Experts of a small language model.
Size: 11 layers, width 256.
Experts: 128 experts in each of 10 layers, 64 SwiGLU neurons an expert, a sigmoid router, a shared expert of 64 neurons.
Training: 907M tokens, 2961 steps.
Below are experts of layer 4 (counted from 0) of a mixture-of-experts language model. Rows are named down (a neuron's output weights, with its number) and show model dimensions 64-127. Each number is 500 + 40 x the weight over its row's rms, rounded and kept within 0 to 999. Numbers have three digits each.
Before each expert's rows: "comes before" lists some tokens at least twice as common just after its tokens as in all text. This comes from a sample of Wikipedia text that the model never trained on. Tokens count by the router's weight.

# expert 97
comes before: " |", " (", " and", " |\n", " is", " =\n\n"
down0:458549501485468453552519402530486459523412466512488496444494500487496465574595496490491495455536522499474587614519511436514471479507510427467437492526453606497570468486526551467500495479487560
down1:507488573538465488548469496425463455469496451456545503459371455533530458459511622571506505554534431496497514490443520546532493451526517499442500514442464506577512502521492513502418474532565516
down2:475536588576456510503561545543509515544560480547425537497487456470478477477538550518503518502548568524486444452527555479469489554544549510512422507460523582487456450525512507525544515549547474
down3:453534553522460478509572450502509482485497551508534513519523502557578554457576505497539542501543549536501487518521509500432566457474509474449449490544480564504518453506492498427567545449505517
down4:434545512537538522515571477534552489475526516522556491491536480522549516411441502511496533547592617480508493529548546506483479490544575523521457498511497517504497497530503504524503511503517586
down5:515446504509568505541521456435517522408502461456515434484439492494538499502528510501487481492491483484461585501458452525527537464481506514510507528501579434530522418533491495500544554438488478
down6:555480514442560469517473480546513483544481479440419519550457602465564502557523496495544445446490502540500535560544474490423441452513486433439552509520490490495480477440527495537497516534461473
down7:546517502481496460529484489497504479511498535510444449480492478477499492545451530466538527459515483407438538459506483451508544481503528510446510527517538536502549448513470439534540600494469493
down8:569541491482475484463515490554455530519462526471470480453485467444475508523507480476517591456515482488519514484497524495520531526590570443442533489505549512490525500566418540437516479575560519
down9:535590500468520466492503473434492468417552482519483481419493525485435512528520427516500453458535529502518485581464521455491496451504471415473466461515492484431474507568514499528516542496561501
down10:531515512503521534527535538509527507496472582507562491502523487533537431476485472541510496574412517539584464549469566582520503505563475451480521494495504482541469523521483556514488546527573513
down11:493612507460535442513457502474531520477450486474485450537585495516534522500513492497529476489527491533459495514454489497498453404460460565458408522410500433484480510435476483538529414451450491
down12:498512440427504523485540540472553455449505573467580502577518405496521539500527459436447502449508544425473525578531507440455560559493544472495449466520401618460439495523493528537465461482518456
down13:488511495507478523506546514477520515513477524526554539492458514443489492501591562578577502540540541547550429481467442476497469518474558465504510534553580390443433540495552437526433530508483545
down14:513478473486533452466481479556488473524547472474510542609468514503458515506457493510471565488470464588455409490504496501471501495537440495518487467501585491489536470447515523572501521504584525
down15:537468437455502530471500505491454503474487512531501497574551488499546493563442512444518545482489514549530527472494513503570534454542502501404496572527551567490531536538497563487484445464518475
down16:491439481538540482463522587504455479454524525498517475526471595441521475552524470510490508494473452469533496508480478522488440430586579498497496493493513472500551539532513504496496534519582504
down17:491447552478536541468480493491492516502565490445463527472501505535563537443499464515447476476483516516489527537490498514467482580456499447528514457489478512535420517552527573520539545525474489
down18:501441530452497473452457523500514538536512427543491475562465529504522483546519508420495493437457514516548466504479497508487503520447535516483487532467550521465500535503507525490513533489536543
down19:486510528515469530525476538492429519566483517469515516499514517529473489409526481417528474538514470505419539526442424491497479422507555516582489448502508469520495562520560524494500475506478464
down20:531510510452565530462503515538469525459501548515491530505474558539513478531476567561475504493463539505501545486501461503505561556502527566542417528484542493532473437544477473510454479550482485
down21:463519504464521522467464540501470483564491534499499563457534517511469459443507382517487535479511470538384490491543525446574486434444536594542658513523482498475509501514503493491514556545492511
down22:595534476437503485511496526488507516512441494487437512497494514407459458472448521574436439555539515443448478544505510493472525500542548549471485469494507470481456459500558573483460521483512481
down23:495408525475456499431462510399461514517529585452480480497452482494600474522471479482492488505486501486548466526486504538384570519525475498546556488507544540505441467457456585487510499435499524

# expert 73
comes before: " The", " He", " In", " It", "==", " This"
down0:527523500564481518596458517476451511446546445502542552539548450530500519418488408480458558493538542508493445545480454504391487542492522532487490435436510479467568457547518514519511462489550511
down1:477507509512476496506507526593521552534475484502518412484524499494507466535522475489555452526491487465509427386540490483485551554564545442465538491539514514496476399390483460499565462529496432
down2:508532440481571518469451490495577483447477511453479500465531464529451526465444543485559464461541489538502505485434539542470473488515518424457485492526452480492525463483493476517458474514451509
down3:498562547521458473490487546515470430524556474461528485498530511493471435458542522565536463552460478490450436495534408469562481460550532501371536558533507490543539524449516507447497484544509460
down4:453458470552537542492402457578501496545489493452544532488511438518469466509475432395466550494516471533529504461435484527497480473505502507487470513501516473391525503459471468460527408471447440
down5:426467484497446511537504500440489486548507515437469468547431493485425544487559487544457538518525504511521504525542557443494488619504537487523489436487464473476620470603521561501498491419428538
down6:491479504502459429491487526579456417437501528462512530485451562499490491505516548486514484483482476496563552467553478462504464536514451370496530465508478524496476504489520497513493511530441530
down7:495440499508509514505516493483508525572542482522435539504471557439516496544480513536543493514484581468573570511435482510600559506447459492455529525444518517506511455494501493418484474561472522
down8:478548513558495462524506432559482479494523504452462502578528463487393532433541551545478482532514467544562499490587485404444574467509513569522533521499504556518565493488512463486570480510453530
down9:444520508492461585459506508524503553530537473535535503480492541492486548449500478449466509476482468474492491531497500518428444441453469461601492510495527559483478509459453517493477496488473554
down10:502479535496464532510466502508512490528597412469504513582502562523442503470525535527482435382571498470470476495445498489518501438471462461499530555511511488481555578451488498503428477480528557
down11:486469480455476492480457515443533500515501540578530450512454612497487459485486544496466525470491531499456540487488499527525523542505519451531425547488541509464484504445520485535520497391414520
down12:538477488450520514532539587460511364534481485502401482519540529526514359449525508467545511529542481438567528518519508507439490520514450442481531535545488606502480490515478574497485525474493513
down13:549490518644547490457481464532534555474474547477492477482523465528504500558468536487455478481450475512484515506508472460437529399521496498459561530515579461549469537422477457461496579471500428
down14:545538478557446496490553509479582511496513507531538468494470502489440489497527497506500514522446518544493445463508505470497499502523444499526545530495480461495378537467470526464540504469501448
down15:500485539585554480478559485500423562503510517542512558520487516561453439549420511478520537520484480439552555515496529464558537528465449503527463560469489432506481489552450608474463414566492465
down16:492543479495442533593533497540512517460503454444520414550505431471499534426457522534527465496495545514515506456519430516462518488532531577579521462510505555548484578538476510505500514588481483
down17:438410517496455466483448561504487452524496548528462516483519461523499476548442539462514548556483482502526438544539560388501470499587544484476473480490379501458480519462530472516554515543526539
down18:477459477499527392564477539459454483536522488549470529558435520453466519492560507531440613473521535487497548469461580482525476565552492512501434479504489501461527494513502481507521464458496489
down19:540466507506523532512478467461470431431439509424520526437497557528519460510480490468470451477452458629471485464560501488393512394514520498512503460554511512478559553525511469514550539520550541
down20:546475486504548474519515484472518554544585520452520469557475514540498581497560525466489527527503498548454446448438493424491567492577517531526487520485505545530484511474475432441489485471486525
down21:425565490508534511488500497475455529524543548536496532539469477507441547483489549512525507455537488454522513498515498457537522553501475467499484554519508527568489505500520519475463525491493533
down22:465528448468516499509548566474433445488521411476441481507425450516505480457485446477430580475570540513486482554454515559548513587424485505484491471440485473508520453586460513494498490467498486
down23:507532612582520435525473434507505504523522521547494457440474508527523577500521468492507535521469452541478434464429486439466562418486495532483540529462454417488518545475472451569486560534435456

# expert 11
comes before: " the", " to", " a", " of", " for", " from"
down0:450512502537477476471539477533526545542587536494438554523532470480496447419540480459454464494479498496439493485576496467451485450493411468486606515505527494530585512554426453486478577482422479
down1:507449503558498486553525498464473487510441505522477568469469489609398482488493445512467531525479583567485550540460534543494436463417520418435512490511475479541455484514529406531521512511537509
down2:507481528546451470556453555495493443467501570442478428483479481506538572457547512513555476553493503545468509549539583558463625573495489547535462522456435553513524546505503470466458517521586462
down3:484484499579523521513503493505548507462512477456571476512463444431518518468477455483476507569519450468523509457460491549477497478478447561411449538496531477511510496574524559542520538519489502
down4:522443458495466414464524514459490561512500562511533447506492441501472466605450450484466509543488547468506455516487473546512479522508429478483596555492579517469495487492404468460448560471543481
down5:468427525496534511492463563459509474478472459502489550512469498504515488459497484477473538449496505424482507522573484499522516491480474555538535573443506491440497512517496469588498477479490461
down6:495434494484532523491445500520537500489476502468530465518445476509577498542486509506542512433511511540490504434487531488549428554472560450468478521514524496496518443434481464482516488514484519
down7:442539564451539504491451483531520485439455536451469439514495443490518426500535420470467512449488392430534520445508440572572458569440476491478490447536504513538504487515516476482505514542507554
down8:489554545507492580548533512517507485513504487451538439452509413456509479518464560439527485530486505513504546444525420482600620546571516497528529459472462540478511500509454540488454525509476487
down9:470439520464481485452526467510521488452482505485528458520547457454532519476423496434497512470504525422512476527530526471537537578479492420551553543504488473478480524470469567489496501582480531
down10:508509540486481484466490511501491510511594527439452487443489545519517549458582466510442443442472471542550513465588449526420472512460489546458466466593503455436491544496483465509514568486473454
down11:518508413512501488538561540407562533503475529552385571501463481503466419538491533420489495465468481480489486518550446469486478475529442615504440522530403477467476536530526578524508528436410521
down12:511548449567511513557517469483493416471526589493479479456521467567487469485548504451494506515527452501575491514502543531565511473478505495482435438473483570552464488565595577495528544481497537
down13:500406495536460539500487461504467524524502527534510471545541533488485503486488498539413468519509634562430547519483506504473544464394484442522552464489444522480472537513446548537630501531503479
down14:475440511480523450478527508605500535482515475489456471490464574529520473492528498484511431554508632508534438542517515508467519502501425495528514510389560487537495507447499488509548595525524482
down15:536558514471490480582490485460482501560475557494453498571463493454436400542436515485540491418473512484585518508531574535414548523519506530451476462391479542547505472523467530482510503498486474
down16:517474431482486581556467514452544532465540431548539483486466488609436469518520471435528580478513518527503525482481534515461465476567494512546427491554480506494489554496545463494534453499442501
down17:494483518470435493553561517503475512504519506495444515549502528532491426492460562527523493538432555446465430503491528606510539468537488538542517470487519559444537470420506505504432539473464431
down18:578513486509484450471519459493470522518479540543504531478567496564451562569588500537476442512505445532503419429500498500565548518518531504559497561569583481497527515527527509546494513491458494
down19:451451546467421497524487484513495482512467563508467580492435540480461567480443408474504479455442497562458527546494541516517530582483515467508546497502573514500540467437469509553569518532538498
down20:466466512437544487529468520479524516507492495454536529562402572543524447452514568446514508542471556480453460531539517410506544485440472500511511498514430493456432511546496637391505506455440533
down21:486520523500489502461489451500403507467505490558526513520462502481479529423457453504583553539450444563557446438563498486479519541521471497496525511474461477422462566437582532508574448390515473
down22:516530477493500621520605491464512447565490473485555506535487493518508499509532534518457497426452533492448505537458560519538487521463551484491440493505485528455548548482570532527481457471507396
down23:468494497512470526463478581516534502509548536557411509499531509476532553511540397444487450468465481525509498464477453504478477569473558527437544441486482446543540536472450495463561449537542515

# expert 116
comes before: " the", " ", " a", " his", " this", " addition"
down0:556506550480533489530511505577518507465581482440418482503506404510503507499471507459486482502479535520550491516511555474462517547517510453496524457507513484562565481484471395472531476549526489
down1:450514451506521449501554485538473483596547503471454552521437491516516454519477468458514549508472573477446508457431473548515529553441499586537530524525468481537482495477514476485504553528533487
down2:433484524550528550533489496447502476520419492525466356509524514598500483490505511517552544484528360434503497485443562485476538471504569445486511472460526516457639463474472474444539521549556467
down3:527462529500519461478504611562481522520458536457574469456494458566512516534500486575405535463459539575483496480502512492429411432491476495543488540499441472540562532486476484519489540438457476
down4:486546583527546534504491504603472524483475500509563463530510519486500493504466550483515486434491346535495426517467536458506488477518468447484429494512507504463530536594452524499464484571504530
down5:569495549553518461551491537451576520486452493400396482534554590506487557624386468475490506519498492533465540509421426533538486527504471551449464475510533470492443570479525585485521581551467510
down6:448517480505503560471523496507465496536555513444434550490505499552550529423520492494499477464601449573490507458440445506354472564501488420551521500626497432432549569528461556537561462520492470
down7:460552591476505494599419543518541560509504431447519559483581515474524540575489480535522508443529566569504539510487521574552467555505535559556438588550476448461554455452462457536494468449457513
down8:559555477531460606501549514511468543514561464574506465538577463505485475478532550457487442459527481469448507486462509549463492493435525423502531423541529523551495516511485407462535478526535534
down9:407470538458484479561485481422546477472490550518499522509530489508609443612525469494508528467495453542543494502490518534419555579491512488499503485502497580505548466514547472531472486456474512
down10:566592529474458450518528501535521538446429479472438521511555452533492509463532553500551450510496556486500462498488482584519470576481556520529504491555547496494567485536543414526477478558477458
down11:468507501491442516556513493508555472510475541463497424429509452515494544489473453505526495510557586476498513484522522487529524539462493477474506550537521519476483518510398466492527540505535455
down12:575476517464519445549544565486546487500470441451503404545531434506555509461441435525497488532418550480554481485523481554457466531450479546561486429476501522549543500492430494526507516443469478
down13:460515484505542409492528520497557480506485479510469522523516550519485437525503527439472542473499338474495489508553491423579510449486550480464498408535539429490502568529467576488515491486479561
down14:447519516412527546534464563455573528505452468541527473498506510464592423467571503507501490550495428495567513510454459484565559544512561411436540519496495491484521477549542546489492462503504606
down15:509517487561522452451522540481493436555536500516432485566534569515518498468490519472452525524446425479493527471525483399596514497506491476515507564517538578468522556471587588461515538447533505
down16:472539464542417516522536558490504503528527571455485500551492520512508483539491536567571545445442475562564472577539490505542466488466581474512439551466550515508580494500508482466548475481546480
down17:475397527443472513524509480452517504467471496473461569494485538491533535426447509518513540398501562516516496496506480488468499443520591557497462499443509515496457523508484521465462439535491426
down18:556541561493497580569528461448543519508540495492528489584445575422607458510575504526458477481507511488472568454514565560551433484455568417470504465531534507508497465419463494481533540504502512
down19:527538543517487464546500506461441509527460520532469513484502548514539525537470483466465495439435445469451463460587554515487491422483509558499517561492451495505539500519453448490512529475523564
down20:506463507554502474456558509489478547476512455536470584531555519558502524572481467489469506474481359458461481520508494481488470497459537591496526464537504560567573506516550417523578554480539501
down21:525474473455470482525557522535569519472548501531618488456499505473494578526533500478457470452512478414469542472539498451485533582466586593531478510480494547461381453480465552481543520474447472
down22:468456457454486482505495487564491546535506489484516521545493469551556538511549555503527476515425538488502510567447503513515471634505474478527512466526506508474475506535442565506428485525528586
down23:510490457559512448558506512552489526429548515521443428516450501452522478517538469461483489566451506459475557526469524509455481456577578529493512476550471434523523491476560508537497589503476509

# expert 12
comes before: " The", " He", "==", " In", " It", "In"
down0:474526486554501500457514469506446523493529530520551521491461477501580514542507471524497496460552506520533437459487424494456561448574471411526513482516459424445583542481434476485548553572500493
down1:571528474481496476496562531500538502443502455535531458515546514508468424528540433480497420572483493548445473426525500521551606474493498609542434522518481472502471541445458477508518535526471549
down2:463446448422528539472492481522474514560507546504464508467540529467548429489549503473460532490527539500501432504537538505467497530490438483496533488484469496483494476480525536509536547527441440
down3:520526523499510463500466547500475484498453506507531485437537547533519415540458585604483486545525548500394475492493496545476499447505404499512444485530427510520479456544530519548523529492443483
down4:524476537491451527536515561519456457511487568427508555480543477552515478482501495591520498546456453528438454573544503459517503535515540517508546532526493507491556529450500470452485491415390542
down5:472499513536509443500470556548548532491503533491478464583503513529448451538587583525471543472484529512485464541491489528497504562567521479481468495511460501574490485517431491525462481429502535
down6:505511500533555503449444480527448462534514485480505507529532556532430449520554430537572485492445498516481489470505492539477470480570522535510420524498534531523480524482522466491496485484465460
down7:462472506513470446496492544488481431499458473475540547509510466569483524556493548566574512517406515535540457537512569497514495424488461533480461511466474499499551532466506528460466518515474435
down8:461609476473508508551532498486519465459481532543479475522525453476474464500491430522507495484467467506437425459519489445532511504472511551531477492485457429485497549528512465476496512457551492
down9:521594480477416547521501465446548504509423546464465435506540465449491474456419433465551479463511424528491510457494454485439521515464467535442557489482490502457453537419458496511531524462445472
down10:533455484401539501532595516508484440435476527570491529524529508510528507520533466487497460476523593532572478531499511454514437559515425490528551519497510447472432506561550548512507489525492520
down11:426482464499456515432439429488474520571496525407513441584553470489472449530478496423496428533538513485474542504525484449545491491443468490544512547634508565461542532452560543454578494542486487
down12:464469530425513437537493547502469473503456496481514577495433467545431463467469459502519529533456529505475526530425459457415540504472522410517473517480467494461501462519569527470516491556449473
down13:470570526468448478514486516527474448521533479532499442487540504504451389507577519514471446562508523532480472456457478473492518534513578543469557541557485516538540564441578521420507485446491484
down14:493496515458470499480486578542543458477438466540462551462461466474437480514480448536497465535515466472539502498488429486494483496472555513481448476494511470503560498499483552536411482539534539
down15:541492559479528520483541473567554501531518461457496486454477460483485556508539430526470515582461501526541515503530419500491525455552519534557526624549556506504520513489519499476436513572496486
down16:447540448571520545426489549473483553589430498479446471457498444487442514498439538491496535511538538504467477467522572498509469560540444530500566488502466500477435463561443470511515431561554520
down17:553530513614428428462520531489454501517538477608503532546485490554484516489522463417578502535498435475484439521470510564538476530500466482481458436471493552526474526533530520496485528564468527
down18:468495449467490525590529467543540449529524528595471534580393567471549499468509460503505426514586510469534480565458475488526542587535523491542500436462512461439513512554555454472472506491474453
down19:488539552470515519531515562546426399486506573486555483493466482499511462472517447519484535455471523469571432575528446503519484568486472521576448606466573521562439500537476464501453499467519477
down20:428493525547496476442540434486522415484494536496543495479510462538526471477476519510482591526478523438372537464540476518475539477507531506422504490527478423540513481479535528471501498565536517
down21:548519532427543447520434572532452441570456452530457516442515488556489521535528526508502451427544446471525447516516510579449388556525514477449558551429463579464485505528527461503460517515462548
down22:571482464394536487514566549480550499473516472548501523525496521550537446466528532461467546473580462513529424477504465558521503495451507490472501466439516513508541485549445508476483478565463497
down23:500468499496525528499498472530454535556501522474457494537400479505518497557419517401455560461552489504483508518468471524479466535446450466531454426499558465428532485525401512515425556507573508

# expert 104
comes before: " ", " in", " on", " by", " May", " place"
down0:587509440463543560575526462479532556484558504531514545503486483557530495497410501525472522530449534513442487508435534533533538454480494459443469533510440509428494499474532511525484519446475430
down1:481508461536479484551530480519461445531577499503527446529463521468483483487464484527489490517567554535467542488501432537442527464491441529446467524532504473493457486507462449547508526521453472
down2:474535547539522498482526498467564478500479485409397543514522536556554461503462460506483508503536512442539477496425544536548498540462493467513511462507472479491519404537487511493541536457481504
down3:465508514502473455543533496511503437554529579524431490473518455570503462454521553537496494521458539438514562469521545570484437484469479486486541487505510528488505465470446489465416455460442442
down4:534511486467497513472506493522581504595457495523505439439530512467441520482481448449467501484487460443482519516438534486543477521447533550500463422581450463522515540433499519558588543557456493
down5:541495523448594526515506501497486536495523496516550521537534517519552491474475513486457576521524457464510548428455456478464468490450492462484497465543521437431512459422508453468487445469485516
down6:521495476494493533593464500455524489517486445546451552522521424499573547515503512561528458537497517590448493473462556506599476619478541428476575452461515475476485486501519538513427550481505477
down7:520527525436471494404545400444439500464563526468505450473480552534543433522572430544514536565478492524470550489461442501550467584483539484533550448538510505557583478479518458453489451439482470
down8:530525557528431584489565473505474509515564450506484461456536520493566516502479496462552528455440510504491513540480496595529546557434515457524593482457483568503491486508485506560501483494482534
down9:506481550463460507452481537435474522558460557517469468488478494461502525510533439488522475466514414566490449507461545524482514518475456471463513420546525532479555531431501574405496457498486520
down10:524426514506475454560467520537489538556472453430491552484478547569525455524549507456452505559450432474428452484548491409476508470459508472471505512569453557519509525578514510561522488474464494
down11:469521515496536495476480506502457494476566546539426510596463519460496555469548532448473497530525473513508497476494476474470434517535448470501581490502524505427552530480482475523515506466464480
down12:575458538520525543597553495522538508462495422533569428509526412454501480497470516505445473453545461418564468454482526468521475520492550472510475497513454432488482553484500493536521560475542522
down13:507501449414533465469487518493524467487522508452543492517548455486541580474476527588440496536516523528521521528440439454492518537551524464540432566518505479530490541479497523471508501553508487
down14:416510496465511415546478541499481497418487442547512536480517528499475427540515467455534564423561460495549488566480432557448451462547506528509486490391489491476555512465525435517499472513499465
down15:460571523536516598533466538497577536538486525427526470510503463463471445518480547461575454406476519577550537532439482559520456518458512446526412536478524493501477436491464547477536500464425540
down16:507513528503493552517553457470476495458522531558547461493542467523519531543457562521559523494547535492504520488556511452508514526459533478521506557510482490404447575544420568485511539508463525
down17:512494597513529494490509521474463575494466452458560498435454543460503549568560486582499428489514492507554523538462508484535557553509525561527451539552483542480557540475469511479412513499457513
down18:548552513459528477484491474466521501514475491505517470433492523520556505475482512517480440479434597537489505556507536440432485429517453509514542458513534463476438504486493505500481546529423520
down19:477448518542482510488490489489497530580420548503526577513491461523514547474561440574501575500517500528498516558466517501415439484452488503508511506553391475468474467451476486454555527488534552
down20:451529489536510514530473501481480459539482513501471488508627488515443461534534463489535550509486497541513586587476519499479593420532593518530524506565501524501502476448522550506514555479467435
down21:451443496601490499501475520439511388435446511611462497549511515564495404506524521494500516430483450487464500549515494499490501486513478456460513524485567554491503486455533536583447424515516481
down22:489571507443539519427489475538498595487540462510526513459485538476487567465524557459486467485494553526531519482500388585480491529453463419497540424428558553466487498551551507533455483551547583
down23:548434460547501594510557441501482488542456460444500502560470565430457535514515503574486483639497462438464511507515527580515454463482541494473505507472447458599495514425476421448476476483457570

# expert 119
comes before: " The", "==", " In", " He", " It", " he"
down0:489563512446505463501501469472482537555469446497484536504506521515466491482506489495502478561471549505516500506531541531600435561518546509473472507501514521424531495507456506536498465473511568
down1:515520542526434526503474483592537571506491501534494551464606420518458541516429478536483408479443371534477506488537515511516460358455470482456533531520514494493539463474455501492481558511553506
down2:462445560553564526482516524523550495506449545518493448442575444484504536508486471464488423453449518479504486470484509514489480384457501490426504516470481524481547488455561526484529523465559519
down3:582438503467495480481521513538595492530497477562551492438502472523447460497544512452550501527460453476474444538465454403468471550504524493518516523513541496511511455502494478435473530447433460
down4:524516538517478518538509546564485492537499471476559486487519444535506498483463443498549499447484479504443489522513464458425497441474551518466525484519484504450534500501527486494507548399473464
down5:519466518471483482508502522459466451467441474519486526489585423484543521514430547519543479461455429489494509436514596518433471434484532433439538534497392485521440471506474488486479487496530477
down6:486455503494506459504546522475542517475482485510578480460490504495521489545495486477581438538453515517484510516568589482521513397549550445448480569570439545477434443514477471545500489494460475
down7:579457535464482468509420500555571582505481528481438561382596476541477507539454515493522458460444418522497509488495535490509397415488494564500520455498462486481578480462449505500526495526450477
down8:600493505502447464464499474486517409524471471479574452500527512459495489486507534489451573548442532516521490560520503558570491486515470455481563428519542518559545545476565482505564532526506542
down9:453460548488525479444484540512550514529417499525505451468560476564513525535451495527452470523440427546510475477516471523554446461425536483467471484487503576508439483506474444460491462569488491
down10:494530488496525478442454478532452528420627500434469520541522543429473551479552474498440571488552486468508470434533418468492534568517453536524477532552532503516512473522516481579548478494479596
down11:532489431503506458538498527501456587489490497516468538500439514530456523551457528517497492493566537556511494549507489495479460418439526515531494484358442607500473492515477436493476522459432530
down12:556498495545531480550574557481480472550433518549536488517351443503501491454478588522467538508527583527500527497502510523506505507448525437509483469519509530515450454467499489503440509432530498
down13:506511531483473519481523462464490535506483488517509564544492573597549423477475550444503478495487485517492452496488506456559474453568511491461512486455452526477471501494505524440520485509447451
down14:531556478483501480488484494490499466534449456469504536482483459493423492481479534502466472545427471530491459422536504471459548469457492579414426483418515556526544539540515547562491443490489497
down15:526462544490440481466464556521543579508495564553489433522540532546496473507421509489486482530444440526478475491550441519473529529475559432505517495542521497495554485488557504452515557459516548
down16:492492436510495464510529461515513499477433455484463496477544471488480471546509548487482520504418476472543527469489425478490531474387495402462515458507495512535473575513492493440499506547533482
down17:448463523437551522516443516436554446546470533524532539535402541467514462525489558449469490492529533517524484474493505504506497508501458481550505518507514481538460515399527470444481458559509510
down18:441464489483538528447481538501546533569508518489474542550470492444537462483474518530474478549562501501479470534486541509499465506522555542499501470446490536507458512538489511490503486511516489
down19:557545544499393466489550492499506525510421488517435542497531492495473518430472564553593480497471460473444534507497469517562546556511516498515512510543440471495521517475502478559484432498545479
down20:373529580498512565483441519488553503542528493443498491511527555531564480443513456429547503511469502500505484494468512471556442554479541528611523461493539515585510557519535530470434446546532494
down21:536508527452469504512449493472482442505516509514524474535631464527473461472451518517484432503414489604512534511550498511470447362442493517457528516461475493511505485487514523474447536508453409
down22:504515411501443534531546508536537493536530560485525534445529470507530506468465391526510462510492420554538585481502555541456497472475529533531470474567536581451487533547515443478522504477496498
down23:501563488486543496536470484485484517478509524591525548481507527510552479552497501534528522420570411507435507507503524447514554538445379470470466516454475456518502498517502513548520476468534482

# expert 53
comes before: " the", " a", " his", " her", " their", " by"
down0:467457552497488480527529557464496549437408505549516479503471502496504453462509496554476565575559519539524438454419533452451504526498498455546477511528452481494485504446549466485541505496509474
down1:474532471451542464492457424591496569450494522437455442518435487517495473454444515468433529523501546536469506487420527525530539455506496525540513542481515446466532455492523484502472507518480464
down2:474494453549494534494546499507520484521488501517517506489477464521430485539539522513488497440515603571589504484531513409481488454503483485467522497427448567549551491561492610521581486555553535
down3:452476428532514423538578461438553486547450524453490551462442511585445496504490475501530530521516529439467455444528515413518525439502565510436546508449530512442486485491506592508510493533463517
down4:476480538474449500553470546452505442476509379481471423521538512455456453514515555463525429527540575496517466549535509581402471499472453587555481456443528563522523498498474472495459559439536445
down5:541444545526520463508458393514527479511464466440579515454471520460541515565461540519473442567480488466500528475507562581505522432494503435416479530517546524513528533500511550485526520477500440
down6:490517545486467483409529509532493466541495556434535521490503512424495497508515530504496522483488478572510549481503504438491442471505465527477431532472574507519499600503529601481492474564512546
down7:417613462512539549457559565554510507470467501478541440513537474518485514575516456525545509466518529510509503445493499560569470483488541457515453461493476460530496507484559441484527534532587438
down8:544470486469504423525517504524559554540571345425536410509511547520545485522479529514516559490506478458558513475508539518498443465565449522498444459439475459524491434564542460536551497461489521
down9:479491449479514475503527419516493547464509528472561533446507421529523488462518493479481519592533590521573556555551527488468486529548457504524443501475537526464483476546482599538542482481519499
down10:503480449567509500477469533474502507568423530530470507437507488514442453540576510567508574511501535521482481472532445496484531461505445508487511497491484484466467532518524488540495500548538414
down11:512492467490521520581540484535492530529533456461514501496470568515455498554458583552506524498563543446507514433480523501547469421517471449487503413550518495491487503571523538521400529451479549
down12:476435419425512546476454518461526486503491644502522442452457481433538472500404446493514489487536569507528527443559563505467504553496478473590522516473481552422590534540454497467527540477435506
down13:496558432480511526502502497442519447440520442494525497486467567495514492544455547447518577502467462495505537553557511468511562522506493472500556461508552508454549509519506535490535511524469491
down14:484510576535499527523461517488460534507535465476503439440488490509530526481581553520539518474556537505461471465468522540585505457530492482489496554456560482539489426568464503560463552403539497
down15:483478458571491513547513463514513429601541526516524578469501548480498491534516542471476513536439561488591569522534582516464509466474524499523485522556518494538480463554442522525531455517543471
down16:498496503486483523471490510575520510467476580528411496403430547498484540461486537494466466460545479513502485504524493397460553473489507517540484493481520524421460516521500576550506447484484510
down17:530507555528464461483499437549504504540518567488452481416452475466460500604475474554538504450482570498464495450427600536516511487541452540437469452550581497464532455516464487529465512528462462
down18:543572456464577525500525500491443477549488511536490602441533471533469531472458474435502503457545386464461512490456474555511580534536555458546513461461511452409534496395518467526558562580563581
down19:528471483465498544482523539482537503451486511493551486522517542537515479498481544520477507485484586495507568538484425508533452483567457499539514458557573517491419428517496411490506489484508504
down20:537557535497486533460432449512544505476570502489531495546513516515488427517490552419518514486450569448479560545544484547448511443521509532465484538485472503490485486458536526408513492413489493
down21:519445505467489511552499521555497492563479531452517600468466482556472568502537485586508515562497491482517489490424509430563509480478508428436540466469489498533516458516424556539453417430514467
down22:452477533511509568559543536484438485473536461490505509564509512514481400534479478521523417477504473463502473545468525484536493459518568530563502511442546495456541458526483465448582469475527450
down23:517433538453476490521451479524537518490527543470527512517580443482543482455500534421507552436499540527490483471471481576450509460400445512479490492508494483542436550555546553543550469480468491